config = dict(
    experts_per_token=2,
    d_shared_expert=320,
    moe_layers=[1, 2, 3, 4, 5, 6, 7, 8, 9],
    normalize_top_k=True,
    routed_scale=1.0,
    balance_loss=0.00379,
    balance_bias=False,
    n_groups=4,
    lr_router=0.000565,
    vocab_size=32768,
    lr=0.00999,
    seq_len=1024,
    dataset='wikipedia_en',
)
Below are experts of layer 3 (counted from 0) of a mixture-of-experts language model. Rows are named router (the router's row for the expert), gate (a neuron's input weights, with its number), up (a neuron's input weights, with its number), down (a neuron's output weights, with its number) and show model dimensions 0-127. Each number is 500 + 40 x the weight over its row's rms, rounded and kept within 0 to 999. Numbers have three digits each.
After each expert's rows: "gets" lists some tokens that make up at least twice as much of what it gets as of all text; "mostly gets" lists some tokens that are sent to it at least half of the time. This comes from a sample of Wikipedia text that the model never trained on. Tokens count by the router's weight.

# expert 14
router:535470487543514538528438453484486492501537499440510540498529446514542494539527568498510516483531471468470483540536466518400519525500526453482546508554504475483523450468498548532498457434544543375473504464487510473548492503474495505501518505465533518517439446576483452567508507487430483554582569485548535503504559507497474497457481464512530542453548500516528618523497508539473450541506
gate0:490443503456523517504446603515467500548499558533464480491460470542489455489478554545525508518517527525453568454513456558479522510452526552547526521550593520475447437537482524439549452531468487495497509519531405497578466503524439531511533481544515482610512409538491545464511486439451454483477487501534469563473556508558521498527474502487514419515521492474492470468515548525532540508502
up0:537531491564504554530563488507493446539475495453496510481492494503490515492467512542488441476517551540536523463496481439525466487500442493453504530426486488483514508570458474424563457505546524588498429455466485460497453502482515529465549551426513492533475514552486470527542505426559487535508485467445438523494469492452523547607533503496520456513495527493504476467467437463516514481506
down0:533472437550474428498512455427554529431477478475531518410472446452487593583579516490492552537496502489491503503480582531472458552509544473512583478479494524538522496533518556517520509495481455511437505500503541597483458505562508540464515482490495496519530465518464453526517463529487549478485458507452518499456481466464434506416506540555537481435423437481431491582513493517520498453529
gate1:464516496471587474522547499479547522508476524496463516493537507524457534516579525508495492440463464558547457514537554533485528497496457488515433463496380454481481572503523529477486464491481475449542501469483486529484475479520480547483474445450508462476459506613485519522440472586425418549486501526537435662488513433497570552472527533491435507553476506526511515494451519495501492476501
up1:500488478581534554564406540496509468478579539453512482508460466498491479495541475528561516561478488579532481504491466494472498484436475530535506499415465517527515521465568483512544462578445575517434527547547490512481473501470466575497531506517458507528555467472494514479528523478496529403516428447500517596555517498486512448382507549476487507447517477496522482497479524492529426546495
down1:535526517453539522535482456486442488482463561537435467464494423508478475461521546533446485530484422482556536512501545522538502485513490476503476544505534510539514485471479397500489505486472466489486531526475417480524446572487486472541492579449502527466539539518443498506510548483468535508482519598531531513542486539497559463486530491524460407448570518539456555445474522536514480559529
gate2:516499490565540574488503482498509524556383570438497496483512469533519474489494497469497474437574458568641498529477559503468452534596450496473532490445515564522453475511514507508510521569514490467510494398553493546510484505500405545559504544576503554478506443492554470442465450457483529571450517502489445521510605488494493504462515558540495504480466473504554471541498554533547510485515
up2:448517478489515423565477525521510468555493571444510477481560511462539515550457521495534489494536521531530500531489525498520488465506413528467510524484502584443521459635488520467508548465464496446464486486499514507506549455563427516506493523532499500515464513515444529538507472451497449542541556527512463502492598510568496469473441428501492475459462453501500509498459582505509535483532
down2:477505531552459492532413495508473458585508618542443454496531495506501463458357510485560541544486475494486574524553491486431515489592549529518454495473517495558519454430508479532440519433471480503565517532432513482563505579483459493535514468449502428535505495485512518422593562484547535446530528507548467507503487471426500532486512525484470516531514505458491526537500518448554520518553
gate3:499576483488465514519552492477537577523476534512510520532456561512570518487551475484559550485553488498453475509544485529592504511486515520550520491445487521541557481521526456518459428472499413458484518472465447429492527482435540431447446441458454524486468524570518459492437492560508468523492479463494558580552531585474437526459471529502464596465495562592562595503418549500477501552519
up3:498555537521442520511532411518488490480503497546490509542499553562442553494503479581554504475499465524509462489426513448539515496518417489521458473502422383458517486530566470411502495384461502522457495488520500489513530481425486471421467489453470531539510512494464462528529469574532463500432461483448469565549473496566522604588573464492524481476455526514501483472447462475530539553516
down3:406536576488465505515554589481447445566514504507453541471526540499408471451451505498470478506522495507516419384558553489482484509516489527522524491535526485452501539550454424477479434528519547476594495495465504520541519506465472465482517526542460448546474479548502533452527517456533436504484478475460501534504487503525520465537465480476494581572511494501548522437462495494452457483551
gate4:518503494477503505416568418442490508506484403558462479471515510499495519508539545511488476475506417488562528524458485482528484474458499460512502490520557479490540444545457553526504486480523513561576465472535503502544565530535492565478508501509478517475533466466469494421467493584526517440447468489490409578487517505501478496415432484521533509550479442536506509514449493522472426528477
up4:471459427498533500414533526475488496478569457568479530526482561480551503511520567464535470514490530569505530503512512498529505547504528499530548484541585527501494479567526430502633482415528531574553490503554526483422497555486541522446466496535565525508511446555528417427416481543535577505515484562480528522437504550518481439461492517502577542524402456526485557502460467477484473544534
down4:471471521527446468466484530541515514465504479457543488499563466474539476531531517491520542581471491534485455487514400448476530468417447540456540465582496393476451472580482524490537427420420449453521455465466468486474509463560470460464473514541466556449561473521551450549498480445440550488504490534530494483520562488554563491500490508523492513553465480478486531518485430570567505471471
gate5:421549502458472495531475499546525545518499427462536538502424548463477460517470544467523527510493452559540491499490506533475513501589539512526558426516455476555441513544390459498476553530459440524572538492480535562499438485527478487609526477506522486464517495499524516470544463478439461533483473555512454503448402487450504519484480490495508465459549442470524551522554561481572516484483
up5:497489538404456515476491547531500550509526504508516505497541514520475541440564562478485457481510495456502487532520526428567521477495474470527523494462532421460541486550540548538462492514453472499542535504452528568505500483504547429515503542511520512489543569509544507523469508417545565487505585508492476493485454487515483499516476546539548518467456496495451489562543422478511591455478
down5:466544472446482545428489610532477522480547450550477474503541520540499468520529510476449513509484499539489524563576481524467603497510521530484469514469527467494446477543500514520469509458503529533524515485507514519517469481625483443437494553513549546501511472548503500524513502513520502501500462558527441478498515513471507545496447594491439444459499544534500500473525453560491506428465
gets: " | ", "1", "2", "0", " ", "3"
mostly gets: "% | ", " | ", "%) | ", "a | ", "; ", "Scientific classification"

# expert 9
router:561512490509548509543502484534450517530506416437552522489481582509563552515512548417483572478520519507493476457502518468473471525539588499516564503511583460487495481492519405562565477506532490462527440420491524517495469487503505548590558479543536557525450487532550537501483489569556437516554544506522508473538505503456482519472567542554553405477504515530514527493537477527501501534484
gate0:558496510423564478525482501497524444543494407467474517493537422534515533524462536418578461470527459491470483517506498570537561497518545493495484461461489547485495494471478399436479474537544479440492550480453530403549533525533455471470453472515541528512476495516545604507454501501473512492477477484609517508482527556403468524526470568481470482482465465533553534526498571477570466573584
up0:455422569501580538457490512519494446499488524568522476526513547494513511475533592517393460524497503533472496526482488557437519451504457558508606587474483501487487466495514536519565518495453538463514513517509422534518553541532528518468581533532472474478528487462505474508499512487466497507494456565505507501476521514504453543583480526544522530484541449508568502411476448503509516505422
down0:536584500557455574504507496530484504431458602497543504415491457539478510429498475501472503576506485465522580489538441512546552506554448517454538551515463488481463523455491461457523425501476474491527512452496536448508485465539445500404441541486500463475513482567548422520575475482513523581485460492556564538494471538465496497476518452529530488513530489427475494493489499546490394520535
gate1:524424474500574490529476481486476536464470509437509461498482517523602494492476501492509552483519512587483486490441454484481532566452509564563496480492567531473493500463606471495594440517566473422454488419477530462528508584548523474535544472488515451454541483551490433477512481498539450511489536504467524448539532499465467493522524449481443487510486479556491546545492542543533483478475
up1:510533594527481560540450511456534410529504422494558488480562434545508530547397448590478474470507537474485447576507495528477522474542493482526516504542419489443494473527503506513538482534513508483540447489499511519489486519460513501473541504482472547514473546585531511489559556440466506467435496483536476559508500470472544590548501501510465486491454551476535516493488512522482443463504
down1:484506488459623551492444494461447534495536439559447504431451514461518534539479467577513540539487527515462475522475439497506466488541501502554503538475462435499492529524465489476450557525423517506533475543543480497449468433452479446480460466446575537486445468512537567514484516504429462422523525509507489503478487436500515487554468499458455517466441528483506503496485564549494463471486
gate2:443544475524446468561544481446550437526461540497493508499525524453522486459509519543524522524492519451504462471494476474491527590487456559495455562545498570475434485563457540473571497593504493505518507520513473597497541537568568490485468503491493468526526505525523535436493546467435449595542456508531457506434536483566481518407550508570568530495513588569524521517492475526459493498504
up2:456488521513539486431447486424508574512481494564490470472568464603488470569532452459433461573535519452494544572511485488517481480496471512432524481466509498548520551479489478561553527449438472510530503541488470486517476566481471480455508439534513514449480531504478462494476460533418527573526479481451448524460466537524502516517540421501554535540528478562547552481479519457475482418517
down2:553561451472516519476523537485465455550539470456459483487534524470427492527441491430460500577523400480578483532540532507506432506544484502508473474473524510509591524472586474478440518590518526427509571459532534504502424532400557548473483533465420490527405541468367554495510559524467520481476482512537507477529534437524511540537545456457448459491561552485537514495407470517518475435462
gate3:486344443481548495502478482513519455539425494448577456462504487450546502491500554560439474470484499556472514470430484501483473510435517515397539495513512555438533515493473425543475441461533528480513502503507531515512508506529490504580557462614468429438531491525536444521496509530550538533437482589522609551444454533505558563467365500517466423457520565526537538562486496551460504478534
up3:552494529510534478494499536505551555595570499502511479459522425446497540491451529450447489471477566507465468468534466456571470439523457483465526483523425483499471570533481470576483542563432465460493425424473536538510526565491577512542543489611513547486491481508504454475485485533572493448572487532559429447450424457497506448483565500471493388524540574488493533480447495463559416488479
down3:483472480579561535532494520459506446447477497433594519480499416482496486508469506546545472529498476523517449559491491492483512475527484500510525488488499478538503446459480537504562519515464578534548522551541411518537533450451524454511527541537471444515479567552541454516506513453472607508509463541481539552470499541526404493526454459532510549479485468537540530454482491437513525544562
gate4:522527444470481464521440542505568548571571512438551495489544445526536439500495581465415481560553495483447517472487568531576523569541448462449528521457508481466466480514556493421512523452476532416552534510439494455513545501475433479504481412528503511458503430483444468506592546512539540530452499469503430485478474572501472537485478485535455449478489484535508484493496559473454459408518
up4:540450484498532477561487514490490505537487511446526507508526416540481478442534503493425501537622567484493549570557491531575548504490537571493468519431494457443508430538566563441478446493529471455486544539432441489457460488545419489493514449532495503538540482469492526534500550461520479529458517475458397526435452473472468544488461452529549444529487507536549465476507563466449483474519
down4:508477472452516522481507536530535462531503462487489539530509518584554540479459449532517483523455491461512526524555516477522460505486434532494473493538471419631524545539509479511535585428475560477545539506477459470551443438519539514452497436487553539562442538488541500490526446536534483539523449498508444487459579436535565461491544398452480490537517485480508493473463481516510478475540
gate5:520532470585480464543536563453515499503537468491526509529447545541459471488463429403435539471539521494462526468526494508497462504516478465493495566481513521508533410474494467422567540521527470539491512649512432483510477538501446516539536487522497574507479447463497459474569459559531403562452475481527478476495485535501451500544578530537525497533519482488497474503471559519467544517483
up5:494412509467434553520505511526479471472478487510435536519553474427515523558508445492533503517492426443542482456557534500471491453449497465447523453513557463483523505551526487546529536542462517514485493536511521485489513486471554436531498511527632494513554497547449453443525456476494492487455566483481474501502492422552529482474514549514486471563536520537495467541560509529485497560513
down5:519563406509501495517544552389436503500508460534513529460546467444524425476481495544512527470491509542540453502493461468443423462475518485474519494518457533468467451504540524566501503493507515484402560496440559492476502503563521543500482447480576580478549525523506466497496436477512516487472479504519445500484480539518476588508503542510460511458519487448478572457513506500558525538529
gets: " |", "'s", " and", ",", " the", "ing"
mostly gets: "'s", " French", " | \"", "',", "a's", "- \""

# expert 4
router:512469515606443491488532439466507544527542476515581512527523471550571493478529498538521571514490498460534424518417472482504431515477521527537455469522546501465543480475525484488460555503544538511496503548448413520469481632523533525595557497481585465505423448466474496436539527488502556488504494469516484594632478471498438524506466581523566494482450567577489505527486534484392519515534
gate0:533445484465471532491500515515562524492446446504434539475482484417603522565459450556414538499517474416468467437477510538448483493555530452447466459505489448503514559519513477531506575436499506502515523511458525474540445528501540509580452514534516456536533480449517478426502479511511588563469475511441469502544530515443501520549499572476540550475512543456518510539537495501476486446472
up0:441465490520494430554450458466479509550500538593517487531499508539442489503529584437485455512511557511469519528527526478514539522470489545479550495482530493478487422472496510464509462519495618480427527492413414474563507489469474507444574511452492496479421492529557438511470494469569498538500475492488462495479535454510465492489521510540455498486507582481525471500518516505552491507554
down0:455524424587576469549436514496447470521600514516505494550455523504548535499515510497586442491521453491495490515463493519529515515399499467511499533511555454499477496546540469458526462503574505486517563475481479490446472535476500460434476418481545465488465499542496454527500453520548498514470455416506466546428535432403486517490483537452526537552577476487468483462505519519506520462460
gate1:516538502514501599427545490481520431497496415467484460546462454418529499455486491562410490474518514498566517553538523541543485462461507423539509504505445448553478420489468477559494435522432505513450495488534490530501519436493500469478545519514505479457483516412516456529522521468587453522448469485457494507495493460472529538516527461514439528481500464442452576562448438515516441474579
up1:464466528546494418492557462474467541518424461520533477563519528547478521473551507476539514456502491541490490488485513491509482513496512470523508488583593557505588507542531429482476520500500529538511372545474393454496484555424480557474428545514482523502528511476452524532533547518477532478500476456491480419468512487596490431532534551432463512456473488607550472470498457511444503449478
down1:554496465480520456532492506533499568472495525557553500491482470525498480472473505495386495500480546484477481541506505448572483537467494585548580504531510542461461505495509520518501524472476497423482542523518531523506517533446481456538487476476444484484477493508580513543495510428540424495505453524508461524504470586453502504511496454565497590504471527526561555505513541503479521531512
gate2:477501500531516575406567407490635559573468514523544487537479454502543520462554458481441436580495473513521485511435499497483432443529521499536510552540514500493530418461581437506438510502544452481550482475419506527510557541529480560525535489511404546490438483478507505488551499483515533533488459511507421497591556469506465509480473479527468471487502506465478492518444495524555460489513
up2:521541528526461526446565483473542550486444396528543494444494518530543533526530440450543551592547454449444544575520568526438550490561479433458528511531509520510499374537534512517452499517529464461467458525493475438511559465495449498462473557569557496509472514515473496495543485509510540511513412479462556498460513509494457495516486436563443540512477503492460443501493536546499471423505
down2:505448476518523484512526485435525487519409458561486438490509493584484456464514474494559534485485487516462473504452423523497526471520514508464506519451517532591493439507441469541520493548495577491421513494430508485453541486555508546474473479546504462419480444488491513534538465422558486460461494555447496517520528520505467531476510483538465545611492478532510490519590555458561499469538
gate3:455445611502478499498570443492549558497466507532500524356529622443532513439529527488475492437531461439460512459515494491505444481505542517527571448442491490466507518478495523497452467448588470463526521551495500591458507546431464495470528522500476524531560476489524538490501514382549495463497486514466514518523561514511503561523385543491570618450439580514493543526504494537446526524508
up3:504369456531480483526450535488396456487412492480464476529578531494473496540480488480493503462550497497507479447476572481391468539513483484470549481510562529538565486503452496530558494469488544491466501519495547517547506543532464479523446517562513475449569507499538511482463576529520495499503556492495412468485587477490513467541556495442485479457476523518494494548526456515497505484411
down3:536505466510441515459530438507491478557544508438475546484540542523406506469497489544460535550528484472543537432546459425482498555506507465572541492528441527569435512497522531495482510466546502383436443532574530497518420551504458499485448533512480487481474560472507493491530480484457434439475526477438532509492465442522560489500468526427552548471477552445468518518521516537495415463519
gate4:549501532483447443523438515484517486524516491495525523615508514483558546486517431491490488493523488513530510485530442504490467526496561546542496529582468499443542478492550487539526479556442533550550514496483505595507486441466516469559458490517406509471550506432478467398492439598444426476544461461555426537494518454520541496462483469455508481477519489568558508390527488468543448543489
up4:401425584466456555510453519470475492461561524515439484522474430531500604477469506481530447497519488498481506492457490485491442491425452567514437560500447475419568502479463574487534438461507510433545547464539591556485486510517484468574470552547478497442464470474478461532509508561518406522469547551495524439451572513588481483474445508494524514497533473490464513541488433473526475456481
down4:520548481524514430446445542489486519472521513465504491575542452564532479499475534465601538533419452487522532529542522494512500499566447485525508531511449464559527530443418516475500455497453542485473559561448534511508500458490456459568594460466541529517445473479568507465509496453442448600534511464503495514491454465466483527486509480532547521536490484453498408456480467544508473458467
gate5:477501590383549472507513476524546601517460470499489487569547516552478456513521378537475547512525484583467513525493529535498507497486546419482567468465500503471489480536482524405504520416462509570538455508463415509498576552499537493449433497483501481494505500458568518499495495573555558479500496505506467540499498425479511539551534483512505538528508464516448564496520505504486489464507
up5:585530607473516486550467505495494496508518486495512484527528448499462534447437545455532557463487476456520446568508510501515501511482548556445524519495547502476478516563421587438511547414522419446497470450521486533511497485486486531484584467487478477502487503497568506491434508505518552527515519477498531530538514445473506569552498524550535528506524592456510545445569548549524520531451
down5:461517499484517536512598542531532442499474500505497529484456491469555557488404524501517441534455561531540560531459497471556476501463435531525501492550498546455481547443471498462555530509511525504505480524504461433461549410544542474487504550483501544559504484534489540516558527526484461421528574486466515501566535514532507498445484532452461490449482544465495535504512511542460523455388
gets: ".", ")", "\"", ").", "==", " |  |"
mostly gets: ").", "\".", " ==", "es.", "ed.", "ing."

# expert 15
router:554509510493437481431564468577516535558513472503516546500504521459537510471521437482502468539447514545575463518443520486567457479505549579469476474506466401472547472490536464532526556491502494582549555480475514516472468551502520560520503563543500532514493490440480493441540505558539492478488412527470442568470486564570454549503498513530514466481507533529497470521483477469523528489517
gate0:426471474419542562494621483496544519526482466485428499475483395511498479499497523445457442549487496516519465488558451412483540516543547458477481518530339400451415540420525508502461515506469522510489478448502498490495450556536468507465533472481467452474463522507559488581486518531472468549563462473457420491476522525523439515522502543498462511481610490573492570537460506491541537520496
up0:589510557525459488472406516504445504475493557491536516496489594534535512507508500521493500404499517512510473459534471589470462546431478571576500483504561550495491468507476461436539451569501490470552453531459499474480483404570495466524484497497553461488545480455453505463517527483526517552523545481571568571492517436516560492552492470412488498499357454453469483523582490486476501491569
down0:487476531493518511511475568565462451506521613505529499568541544464494470586493446606467509485481534481470495460535543533511485460630508506552551513510479556438549589515448500521475511484480551478493504366531518473476441493449499585491505531539529504554515513462440515512495556504499508543459460545450542500557516461483489499509446483486535472482452530593506493455525470447482477464485
gate1:479507537505495541521466545455529422504446530448526548532487462403486556549529430484484499538491551560521542536485582477552531449480544507519456443452508439516456464509513448473583465533544507556550581464451518444460512480483456471483487516485508513564472520487524538555558505491550498528443538457497481509416519509505507435513483534602525559542509550547476643472431550453521446469505
up1:541539647556447495558503511426469466517462496453465537518362541489504486453458485417537492531500497540524569513496503481577501494513489536516471521497567403483473473495499475445515457510576441472449542467399538489477562484467440533509438513469491511461493505526535590572501481446577516550483531470555503497492524477435520475479483473532552527497429503497402501521490486446504503529429
down1:461439492514390490424435610475598529435574471510511405536567426497496473476505548467526543528468488537477568512439586520591452517571444551540525507493528493586453522507495471495493457472451513525494491459441434512535507557541376428525484456489525533497464524486473576502533481474491508498460530510459552499529438451568485493504446483487518472512500558492514492470485512448450551500526
gate2:457563544481525419461490563437439528534500470482497524486486485485574503502465482534571558544472510506526416518509521564485532497537489490475483567489465513479460482547460487516455363484535488488497480493479478556495550458502532501571501527538495510579483483475482544527447469545526482493542439520510543546514500424535501494540547537505554559508523527460444556493451505494468449508461
up2:536468424475509510527532508596554472542533497474550514479423506536446476467496491503461456463495471539510541488546524466561477510488542496516462439548557534494519480439521547493521546504527495530492447483490566439483571471484442558425477549494457561446477486502534559531490524473536509503511512488540507469414547482480516518540468466541534465442520566510498416555485508496528457475579
down2:499404500496553530483505477563499601528457490421461522492512466469438455512533519500547449502517500491557485469541504462508499536531521510475448511459505499332528521504518571502512549477524461442568513488506489529487451516522531515523562489455405472469484502481597511535499509564473491526517525486464456472498454512512456531501502386417514486431506471474513440553484502508459505481518
gate3:548494476456504507389529467514551543466489450445439511537408496479434432442467559484598531515572485536489486526508523530533490517481484434490477481501513430505495475565491507490449431479507515499458518432510475480443490495466529570477489462454488506433440526467489465494473559486526481476536457483491516485461550498563474566470495518543505502529494506493461500493542506482532533458515
up3:449434457441479505516502527530440473467526511564471518495557445538518585531522513488458453530492522440492459482507555517488507486469525541568412457453508545431544548466450514502533561537531514515534479433491478542515415487559524494482513546513508518504581452491476584462546476562483506487538478555565484524563491478530500421474517472480530471506478469555417563511459479521497456531578
down3:525439487469503518509519542502519528473417534539485513558567504431431475456437453535447494483521565532386449481411500542431499506538458532520566486501502500498544461486557486548477518479444591562504560558529520446463483497488499515460434494459457435511547575561556512536465522457505549587450488474515528490528489397527455467477489473470487500472535484439445516517468474437542471523513
gate4:539458465472482541506489513467554493505457542485580507534437486452554550569471475484528504586504467481516475552531511485491479513524537527492487531511485463432552489503521483582555547495555546512467482534522550513490479424456537581553549399504479497480512517464525411451442525457585475478566485511504442585566573550463509479531517526518554517526530534442462519506410459490523436484442
up4:507490567534434588492499531487470449446578542510527482491539440418487501495537433527548479414551507512456485481479420550515542511412478513490493527548448534515530546503551525541522476539495489461447477485481497489478556493483516563608516468476441495483471467493495457434403486518539532499454452472574514489505501525504553461502470562493494547480465525576546491545447539544483505517500
down4:511501500494584556546498535538474551506493521487487457562539402489454522471488427521518472492511534531517598529492503465558487481516530459412505482570537536504487568471496520517552484550426489485470575559600523507438433532587489529507521488475454462498499535534487556477554594502515513505479481457468564492540548459431555513430540505526498502441482480530466454499466534525534428452498
gate5:525513558529465471522451431481477449443491507563526501461481555484509505471458517531493543541443490524478459472511520562505509583604513428464513543581439457462525491437462503543486474500500520493499552511484522502551536502586508554503479448487468481548576511475587459470512481488449503559551509523536550419485540461592508560495544482585552502537540459520508485517510455447516512561446
up5:544492446489448485499505469490501501464474439556503512461506504459534501418435436536585546566523533478490459435541471599386536485448449475529523464582447469463526512482484493516443469482457514538519468493497569566491464489613545480464465469559521472492508474462599494501525486522441416505497524501540554425502549470501489501513520535506541531483515449490556506454542413455496545481468
down5:459556483541515491507481513442464445518459529481500552447498548425538506509559523568468522491509523528438414490495494534459529511520449499506567496417528547581466528542504514520460505533456477503463514539494525470549443481386431496507501470485574543515534481525522522524480429523554455547502542521558532537515494403529503511471492525498466515471518525464424511560563407439500564409445
gets: "\n", "2", "-", "=", ":", "The"
mostly gets: "Scientific classification", "%) | ", "- Born: ", "- Kingdom: Animalia", "- Country:", "- List of"

# expert 10
router:524497545545500459549539467495559579548535547503543545519542430524521480473556489503525477542519500427498518518529481476535498467458481502542425519584479472478560506436494501512458530440505512458529553531452432484529565556540513532455464561446508506513502432579498467516529570429492559523536469469516472625524523595584472500509439440531500577413523491548487504545455478421496467471496
gate0:475489428571538507534589529528463485545454460402538471584469465484558485471398517511512509481426475540394493507422540534506497486458461465514500484475519524475514506501466475563455540423508475506516488451492506521520515522496415499559487541520520523512492567466537525481433533514538516514477465564511536485527536585505486581510530497526469490488507476510588511519467364575471585458476
up0:535477478573477481517502492469434520461512490511564479569552497456534483440520534527487478510521501543487480505478486516523498518575490478486481545494542470520542501461498464464525455531469491485456434467507499483471481507430478510453496506551562564547503488512546564505501485482480503626457461489447541464520463546471388523545487488520511454509520481433479508522470470495514463468424
down0:528430440476529421497565521518561516492488485487477509547534553534530465454495521421502439510480487464520470503551483520449502546518527478542468424506505464588529526463546378477461513451495484442502449468494488467494433479422488424527472533446480465498600521431512476524556496533464475453471425427500498471491423492509498536441502472530518549422436520481488553604498541440498559564436
gate1:506512433506486515453548515503495498530550542521594497550477511537495524513499580554533539520486512578523529466545491488492505484501472510573453525464477435506540522533418415530506567503482552512516492534494484488506542498481471536526506436498483548460538511547520451553507479441536506490470445499503490547530572552567482491499501509495553526485489453509569551458495520417529482488415
up1:437431532503447511479514461488445529437549439470455456476524463446551481450449591519400464499528518456430391452453504536593537492549523463491523487482503550461584448501536516536520452464523415518488461443471533497492482505462455487458519569508538456442499482499557543452518449487522509451473506533497493447447452528485463476464444442478518543484494572491410470543579475513459490496503
down1:478456563553483493499503522434521507523494428469484495486477562490499458556497470489481449502445469569515429524490474522528517546450544412616483451471538516430526488534492510431447433479498572481551580487518482408524487539540459539448537511495494516446449582440521534496487516488545429451458485495460440514461445541491419417529529553563477550471468522516485537515519521484481481542535
gate2:523436478446534528422544504510486504550541475493567466463485484496512490605539524421546492452498549490497524455530463492452511563507487497480477526508490419512481473510527500471499474521522515458516430513524449473549491554540535516512500501493547553467487560540516543461406537494423460505487487532520535471462494452503453457504498533510503525534574537487510483588513489473468421454537
up2:466549543521526490547465470507431524485528510559472465527462523500496473481473485503487537577496495451544476510560480463447514419452498469486519494470483580495398604532544462486511487461456507562576515565501533553555469431465457507536464450591479411504538501433472482520574474545484532436457462484515407549505516522536549550486513480558531514458439508494423482528378418551507583517489
down2:506453524490542486511510464544490480491495541468473499484526515485538526506502535583529511455517469547473478549494507592560521486503540500527545518497576577428493503603449527473476417514558453459584528423454533521448541488524519490516603523512482457497443535454513516485518418515495488547497532573511570531519533457509532439499468479451509507442487484524606507458544499457499469517480
gate3:509490531425525466538546555504546591572438537512494548511537519526489412514585526458513474478485544434490508505474531492492471466459544406467540500508595504503413579483621504515517476494522526461492533522495509495589517554538537488466517550413464551485467504491443472548497549497468456492496479454437435465566514557486509568497537575509455566455505522530475520441515456489492486495478
up3:472499506530567532514508487512424454505517476490560492511359489490469541439453468449472414552493527421574453526462469470467485514451519496539472472467443452516535487525473488513502511480452502455512532459461459542471471520496492510537454489547465557485500491478552510394421467458454493498486528515520472532469509466515510469608479542497496487471500550456538462530453472547526517564539
down3:449482475492522487570487479427446518585466480521497481492461385531504510540427544546531541522548478506569484480499490496553528487530498508546456506492521517507510585440454451473554445508426485457572489555542473490427559466511512478523473455492555496493455468446467468508477508530503478535513455555555471476517463454524499497544512508532528475513494515470557547529486487461461432517493
gate4:524587584530522514513461551474545434493528507472537527501451526496431488500530513469569488507536530518496502480403558464511481565481544542481496411465452454483501422490499508571541553549502500552384499517495464552477555543454453491542483430533524502601488496506397434476513468468549477473584510516549519560460483547460502502512457571563480495528535503441517490524506498559419458522539
up4:523466563504541500467475499496471444486478526480451494452522509455475539564541514390520501524542486441439479448471483481474514523430558539427534481505577463510459453471526488586508496623476454499501474482474512519493562445492480491517496399512413488498489519458459470505486502522552510480502510490490512412499463470399472503526484560566529591559515455429530415499529474547513505522539
down4:513490552489518543512557490471474515543510434598435561463462515455428576497496475458548437439488507511509488512420532517471484454542502538506550489540520477544379482461544503483570482577512462496482450518483500500465560506524489505576478452526548479528515516549569476497504470467520396448517505533544495501528456495447495522553454527465518540487567509428549493502512410512468532492559
gate5:467505505456508432486538495478546474499553494581517492470551534542535521497498470491463473457534427495513561534523459531506558503557491526513557450488454455506461522451465559514499533421509557493523475548434524495514509486465459499510484503538522507536500445508547508532528449479507522583509444534517431540571485487485499528455505441548510552495492466522458521492509502401520490482428
up5:457419542487522526414531497510488521517513522577447479487582542556521544466512461508400451429490460422494523487523442507449579510516521533450574408520487472538482479482465550514463462374447539474504472484498512482475468514449479483480471502493512496477479445500544551494501452526459515544526517543443428602506460493444476532493491474530461573500492503474518492558527466435449497528493
down5:474537452482504517439576526438490497478464543518565526500470462547556448542557510473505542449499466567520544438449477463532444542493485493505457504524454506414506525398550484459464483527443452472478519509510519509506589502609489431551530513508541522503473521434550526560497453422495477505435485462512485511552470429516480492527455477470447547537530471482546501442408476463539475421547
gets: "\n", "\n\n", "| ", " (", " and", " |"
mostly gets: " \"", "\" (", " | \"", ", \"", "\n\n", "'s"